From a checkpoint of a small mixture-of-experts model trained on Wikipedia: width 96.
Below are experts of layer 3 (counted from 0) of a mixture-of-experts language model. Rows are named router (the router's row for the expert), up (a neuron's input weights, with its number) and show model dimensions 0-95. Each number is 500 + 25 x the weight over its row's rms, rounded and kept within 0 to 999. Numbers have three digits each.
After each expert's rows: "mostly gets" lists some tokens that are sent to it at least half of the time. This comes from a sample of Wikipedia text that the model never trained on.

# expert 101
router:517548502517501468482484490495519486467507469461532498493516482512523492516534452486539483501490482537498483539541528511531475486505470491526534484546497542491479515448488506504482522519500498497506525531465479513485496468465528516509475460507493448474512543488501519517484456556484455514
up1:506495530498474467526528513497545524449512465484494522488499473539489491546515504535528484536489458488528546491515538504497467449426486455512505518500541502500533502541503530523518509511511500494500512509497513486510507486535533519483498535481486481516485458470472466530491464515501468491
mostly gets: "\":", " -;", " |", ")}"

# expert 193
router:570502484475481465474489504509514476488529483449492500506474464514497500469524466486547476477478481547467501530519500491539496500480466496513572488520462534492515504521508512534506533495512498501473474531523481522476504452491511474542504463514510510481532543509491485531475476491487472511
up0:489453514501522462495477483519472545485462488504504517505505505436484505465539535494499503512509488532485533509480524493550458490490461521505513506503484478511484526519471463511523498523498465522501530511501487551469515494494529446510497541561507529476502483552538474513494518470529503500
mostly gets: "|---|---|---|---|\n", "|---|---|---|---|---|---|\n", "|---|---|---|\n", "|---|---|---|---|---|\n", "°N", "|---|---|\n"

# expert 216
router:512486520451532500445479492490471483504463483500455507530524545512483479498516495501507512496487466532476458561503516560508526489520524484537504473462497522474492482504538513505475521498522453486534510522516481512468504515474506464526506490505482520505541521443483497549489520512467499507
up0:544515538466491514478521489506515515486485455528445516472501526524471465447491489520521500477522483473460490569459496518499475479481502463540481479460529501498531484497526528502487482504482471470516534488494510518489469530531497456504525502528478506512533478489464495512519540483492470491
mostly gets: " Smith", " Johnson", " Jones", " Nelson", " Scott", " Bailey"

# expert 29
router:498501504458493530488472500461497477511486460479469484481523481527543475451513477464488514484513507497512449501536529482543509485538466506513489521519453503457461495469505526458499502496517514486474504522478498507514537474446488496492493452550521483477504498491488514491537494492470456544
up0:518491481467511535501465500530495538516524451483486505493501496531504478466501479484430474479526520502472526484452562480484453508481492515491491514488445480510498464468548500523518463520478512489500494509495478481498542521511492478523490510515516520543523469510482471534520471464489475528
mostly gets: "-", " •", ";\n\n", " During", ");\n\n", " principal"

# expert 179
router:488489513468497529481485504470501466516481470485487499488516470530531485457520467452505510485521504488514452488523529490533524486536450520522477528513449507461467519481509522454498500473513496483479516529480497509511543483447487493487492447556515481481502496505479502511540502495475461549
up1:477504470467480499468506483450512570515487485494510540481499534496487482460470514496498495531552508484510502491510486496466538530525492518470513470481499486489521492541459507510510502440514483478476426480553503519556484510499492494500502509516534505542508500486487467527510503528515480523
mostly gets: " •", "-", ";\n\n", " spent", " Medical", " Also"

# expert 57
router:524508478481465471489464494474476467498504491469477533521534465539522503462512512469522505476482518513472463517541520476532500515538483471530510488541492504464481523474479534474471528465486500498492482512460489508475494481466492508520475457542467494461464536467512529526520496518483458519
up0:465506519476434520500507526502531496447528481487499513492501488518538491537512502515507492508503468477544500454471481493490487461518455489492479506456547514491488488499468512517505473468495512500564494564538466497510533468505492509474531502489505537500481502442497502522469498463485507505
mostly gets: " diss", "⁄", " Und", " Ret", " pregn", " Alma"

# expert 63
router:508517484504513495510474485472503470514476486451499501471497475496567507489508513482466536515498542498482463496516559490518468480514516527530474487505504521499498501478458548454508465522512524510480503482442513511450495494434525514496483495501467487482489537471525480449532478497507485514
up0:464525516537530524491479470530536526537466507476501489469508470539499519541503502514457457552519534493473490486480531487459526497501520552462460503504510492500534480508497506500520477531486532474510522470499491503508513484483498487492494524516545477456455481461535497462505465506519522481
mostly gets: " three", " four", " six", " five", " first", " third"

# expert 208
router:531549490510493510518473506505506474526469456465488489498519456497510484491486493516503497496502461510519507525474503501502456546505464465515447524491468492467484498494507498516455512452547442488544492497511517547496487495465478495510514483517476458514510514471541496511546473554520503520
up0:475474503516522516474570477533544505494517527490514515506512516543480558516506482508483492535504488507463465507529550463492519497508547513523492537494499535563494495475504491499503486478494528444508497499505463505534509482525484459490528522490480498509468508496524516500527458488500538456
mostly gets: "heng", "abad", "aba", "iao", "gart", "ón"

# expert 169
router:506470501475502503492494496460498475506483496506483484479511450500514480465527477486510506499518535492494477512526517470524529498537432530520511482515440502454481499490504537454498502466489501480485525538503522529487534468455491492487504462547493496473492515513488505538534493530478438549
up1:497489491510498492542473465459477506481474486499553496504475544452500489541506469529473497512549502476479510510471520502530504503515498537515512485485465514488500466513510472496547446484461515510483497539510481531492500486511556496488477540506497451564487488489527531500489469523481469480
mostly gets: "|", " •", "-", "'\n", " —\n", "*\n"

# expert 66
router:520524530492490474461486521483483476529497494487493471536482524537493505468514483476527507463487478490436499511532493515565518506483469480472543490533455529461526535483467519554483509494484482488498467516499462493464522461499494485526491472507477492482487517491534505538492495501496548537
up1:539503458484535483484542472490507491531524520489547486487465499497502459501503467542536440530502535466524511495526479489485510481496572548511504513437496460506497472479484541469480474504499524466494495522503490476490482507476502503501498481515498481478488497508490479502471503468518479555
mostly gets: " —;", " |", " =", " -;"

# expert 132
router:513509531477508523491488486496504477496475501465517522493513491498536467480533531506504508487496536484458452475514509486508500522528491502536493465518501508508485517455458526457490508511489526501489488532443494497455511498453531507525490523523458496444497556473523475465557471508522466473
up0:534460519512538523512495465466511523485521514497483496494462524439503445517489505518492487492482461477458507470515524511510444489489507486510477467488469535503502484496486518478507525506450547519495489532498510477530504517524541461482539520459465512488470488489535466498531505467467525492
mostly gets: " first", " second", " Best", " First", " final", " third"

# expert 173
router:493551493479532500441472538479499471484494497476495484497540438504519499512496497439499468439487519492497483508497471469506499506531449491498491483479492504529490461546500499480524473481520559504499501479466501491475482501510497503481474478528484491462464544480525548483497484497499504538
up0:485513477505552492488511492475551513488523473492505480455474492492505455521482493492482470482530529495496473490502491549513503482500516534543523511491493505482523475518558463501482470513526543466547548509545444472507488509516508501475462523528540529508489489512544522520473472494524496494
mostly gets: " political", "ical", "ological", " social", "ular", "atic"

# expert 87
router:499502465478495522465479521533516488552508453507495478517501509488472485493426511517507520518510485527509499549469540521473515512508491473538509461454466501478488484499496500479456504488531476453533540492565503518479537490475471510514499485516490503493534507459511478511541505521492512472
up0:475489528537543551483487479512497507534507488522508485501511489512458479505463487496442486544536472500499544503480490518495482560503478435514467502484484512517529484484481558513492520472502458510492493470516493495507526515492461486509542465507500469497478434471526487505517495499516509519
mostly gets: "sson", "ović", "berg", "ville", "ić", " Creek"